Below are experts of layer 5 (counted from 0) of a mixture-of-experts language model. Rows are named router (the router's row for the expert), down (a neuron's output weights, with its number) and show model dimensions 0-159. Each number is 500 + 40 x the weight over its row's rms, rounded and kept within 0 to 999. Numbers have three digits each.
After each expert's rows: "comes before" lists some tokens at least twice as common just after its tokens as in all text. This comes from a sample of Wikipedia text that the model never trained on. Tokens count by the router's weight.

# expert 39
router:426515482515494505491570486630529530543414497434546426509538554523561550547487510496502473468458486552485489493449545506540440490460477471545510531544559507474537485450477507554497556503469532519477588520451508471517541497465515500563463492421467489560588489547495409445472517484470490493475543524538484446463551515452486507456470475584442520535424416500506507440541480500500478462467561486486479475538483485523441547568483510499473518473476482486554486444534504477502411447529473
down0:531483471544517535515514533504439483413539510509472505405494490556495494529521598499444583505483468506506433440462506578509523469504563443554516453457516500455418464467492529440439498490517520451489482467519497520475472563452502532414540523493485525466508474487539434445501558533419511501506521472501606521485491492469525510475494518495615523592507544518460451538488507579449470438444574510472494589486490418526493484538487489439551550462504505508540501497521471521474527479504499
down1:487553470494516492523526446493479562487538533533491456506521475570485442517507543531544485541491519476460596561576571474461464476491502529504516504597643410477536424545494495524483501516512486542480434450487501525529439533522513487491472466495472480571454489506475515502507495547482507493543527480456465486524453535545446518536616451570513528525511505553460501415472489511493538478438555537498564516499497487514461517504477448493468497522560543386523409503535491533533534461445490
comes before: "s", "ttle", "ve", "th", "pt", "st"

# expert 89
router:493512420476518551481433466445514516479551496605513479505488514491464540410519527504532438550567529465513527462498569473394567480499480527488546515487490466545435480509474451482502463477582412483446519497489566497517505523511407512533508492452535509570480485518464483589500492513461449513445519495560494480462526459539518489511568492423465554502454547462523514498513487524567573494512431472469448493461469466497477518492481543553545540494468584519493498510465489538485507608536569
down0:546495516446588517521433415474513506430509506461503475473508508507510485459542557489433544538481453489499538497525457604554476510542515466505404523474493514414479488494602492515504493435563523451474414522469512552467493505458529522506467454531554459528459512460470562483551504511458523460500479553579545522531533483500445569428539454490450474495496481437588429513510526533562495515511467556503520572521571451442509493493476456533548473503499458568497498489470514511533526565524477
down1:435433520449521415527441530444456552520490549506529464463545560474517493428529511487513553445467594537471498495542464506409512540524494488580416440510501498446568496455507489529531458571486588550556531479494511495471549479500491492553558489473516530550506487486496544504492541519414529545538531521503454513484557565468525478590574470480525547546457494446561471454482532493479481452454442505548540511549492452514506565558527502505547506527479498492420515538495524491551451523512508
comes before: "ed", "ing", "s", "er", "ers", " of"

# expert 91
router:537532514565529469500528532469517509526459496494447461523494550519510499508540490552507509513453548475461527501548512514506448515488430547538528489446553502559528484561512520454521482503496467576375476455507581461481504450553513471512557441490498445648529554511454433472481467539537510498489432485521420452506520541561474517532514474510528482447539452545508475497403458502470473522466531463510504569561549498584489430494498491479586543492456522458410530488524464488538492494487463
down0:448523482550506527522462467538491482524481484549531506533526494534516504529536473506525522579487502517457516439541441441501435477547429526476539512488534484484487479525458467528510545489568531530593573479500514481474420587451462500529584447487430497479570583514524457546510582478478565508483471493473469449497473545599555510472495498464535569443498535543490528492466488517516530568544535481549526503503506457490540476452540462461508540572483561559495612477555461565476453490468527
down1:548415567455585518534466466465551561559522548510502543473487411477450485472468506525498521550559489513503490494503495509543490471505456459460578484540560459429512481502501574482514508466422508522554469469520499437488506490548605539503517484495561471500572519451521502490503471455546484442494537582431496432473503512410495487535445554521474573494518465500574500447557530478517496501489523531499543559491502479515555485568544521563449500540469552575501593515522485546494501489455516
comes before: " |", ";", ".", ")", "%", "ro"

# expert 28
router:451542509461458538597486441520426591474477565478526526584481469515553465394453490526462530438443462456512503483500442569546447466499502496543521529550511503442505518515562490470519488497445588473494558518543477522436507451501503479466479558537497521480582509456497513504521532477447564528543487472532514465444484498504492543479535492552503520468483516524515472541446471551501534461546492550560475469548413518501508506457424556467505499520549599483514448475429517565498459504555490
down0:455480519458510465485552419561508445473546518534572451515492491465458435452602553495494517537445421566499509527452508505521403425475541495553508501469591470503456453492536515486483508455485495465456483492509559502512473526456506520404530517550471484574480480522513523480511550448477412507445531486528501473597502512622497517489466467515526544543464504454503540525478590519435478490484452564549500506531557477502490514540524475432502537530506473530466469448509479464535529482487553
down1:531526530471548403506523500545465513499520434521477475505465524464491536472546533526453585532432481617534466450490422477452523500439466561518488485537479519451488536493465505490536529520457501516591519463464478549444557514521498545436514487576487502492409531466550539532485508555516526508473562557412525541507577545477446460532522564536487539472525496507537449539519539576477482474493506554516493474504441447484461571463491457497537428516556504522530485601475505517502476526447523
comes before: "s", "d", "e", "en", "se", "o"

# expert 81
router:489451544502507551559487535500565519529522459516474513545565445531526564544531541480560496449476481514507561503476463468484450586508446556525485480495545546422539486530572449522483483481463515518530489541501491472394461466460505530523461494469536473541519470601518546442440534504487558585484555468483539565511476528449525458493464468429467588589519524518472457496552522427468596456482531520502497561511462486518435522505464509481503568469504527477543513480453537520504481451558542
down0:513458450523465459502550453462521513427488465563465544539531533531530574491538500490421514489427539462547479561525522448460538504506477451512544418518503511481477551545538532459500524428451467504504497459552424473486495559439495506567522503495475536564470538441527545505547591469432510538519434437459461490505510491551526454531509475490453524557502511461460490490575499450521520516588391444465492493527476481438567565512538487500499484472538474495514560541499527548495523570432473
down1:513523476484548543471551505474489513501468510483506490473521452485486483466578500464399481491533550528477604513513430454453470553498497577509476443481451483502592483490517533422585521517427464462523524504535594414494552497468476468528506434459522491564501454570543497421476525479529456533512504489468526430507542494515512501515539479435572546478450520597439537497517487473545511505501521480484504509518468496545410473495540562517488494519529406486488466554535430499450546492455495
comes before: " was", "ic", " is", "y", "t", " had"

# expert 29
router:461526547507546531540521482609504481461520466552459500495527490417523481478503446418538445556531532523472594461424516500536518521531458396468483532552473519571481464530522447509456516512546506540509547543472477433490416523529582485482482449504477474484437476480506442485511545560521548491538525536522523458484535493535502516505508548492447550448441504489525564494538488434521507602518523522557595528468557567520495514533500424488480468510570484569516541508509516509513540497556509
down0:462458500480558495472535453507492495515487503451472463483457465430505474441466509482468536547497578576567519445473514510478446474417457498483497569465493498505476488440462505418557514502491519475464546526487570626450526507520540460477476485484501509518554535426478516471461482513512515525471524524670497502507504466528484446477487472516505555542438516441538516497459516476489478548523470528504521483467568588529575501470501583512517504452517444518471525516502450530425570541449456
down1:462472535537477429526509572464566486558493532559483499492563464543538563560568572474440516487591565545439581602556495527506492550576443584504545435514513494509529470584545544457500476474517484537542459485432498497484522452453542503482484479501496477420569504541432473422506449512526545462510514442464455521514558516514526462564460524503556528517515503506517486499485503420506440498523542514489536503478477518495501499511554452530532490533429475547462477504492500472499470449468519
comes before: " be", " the", " ", " re", " have", " a"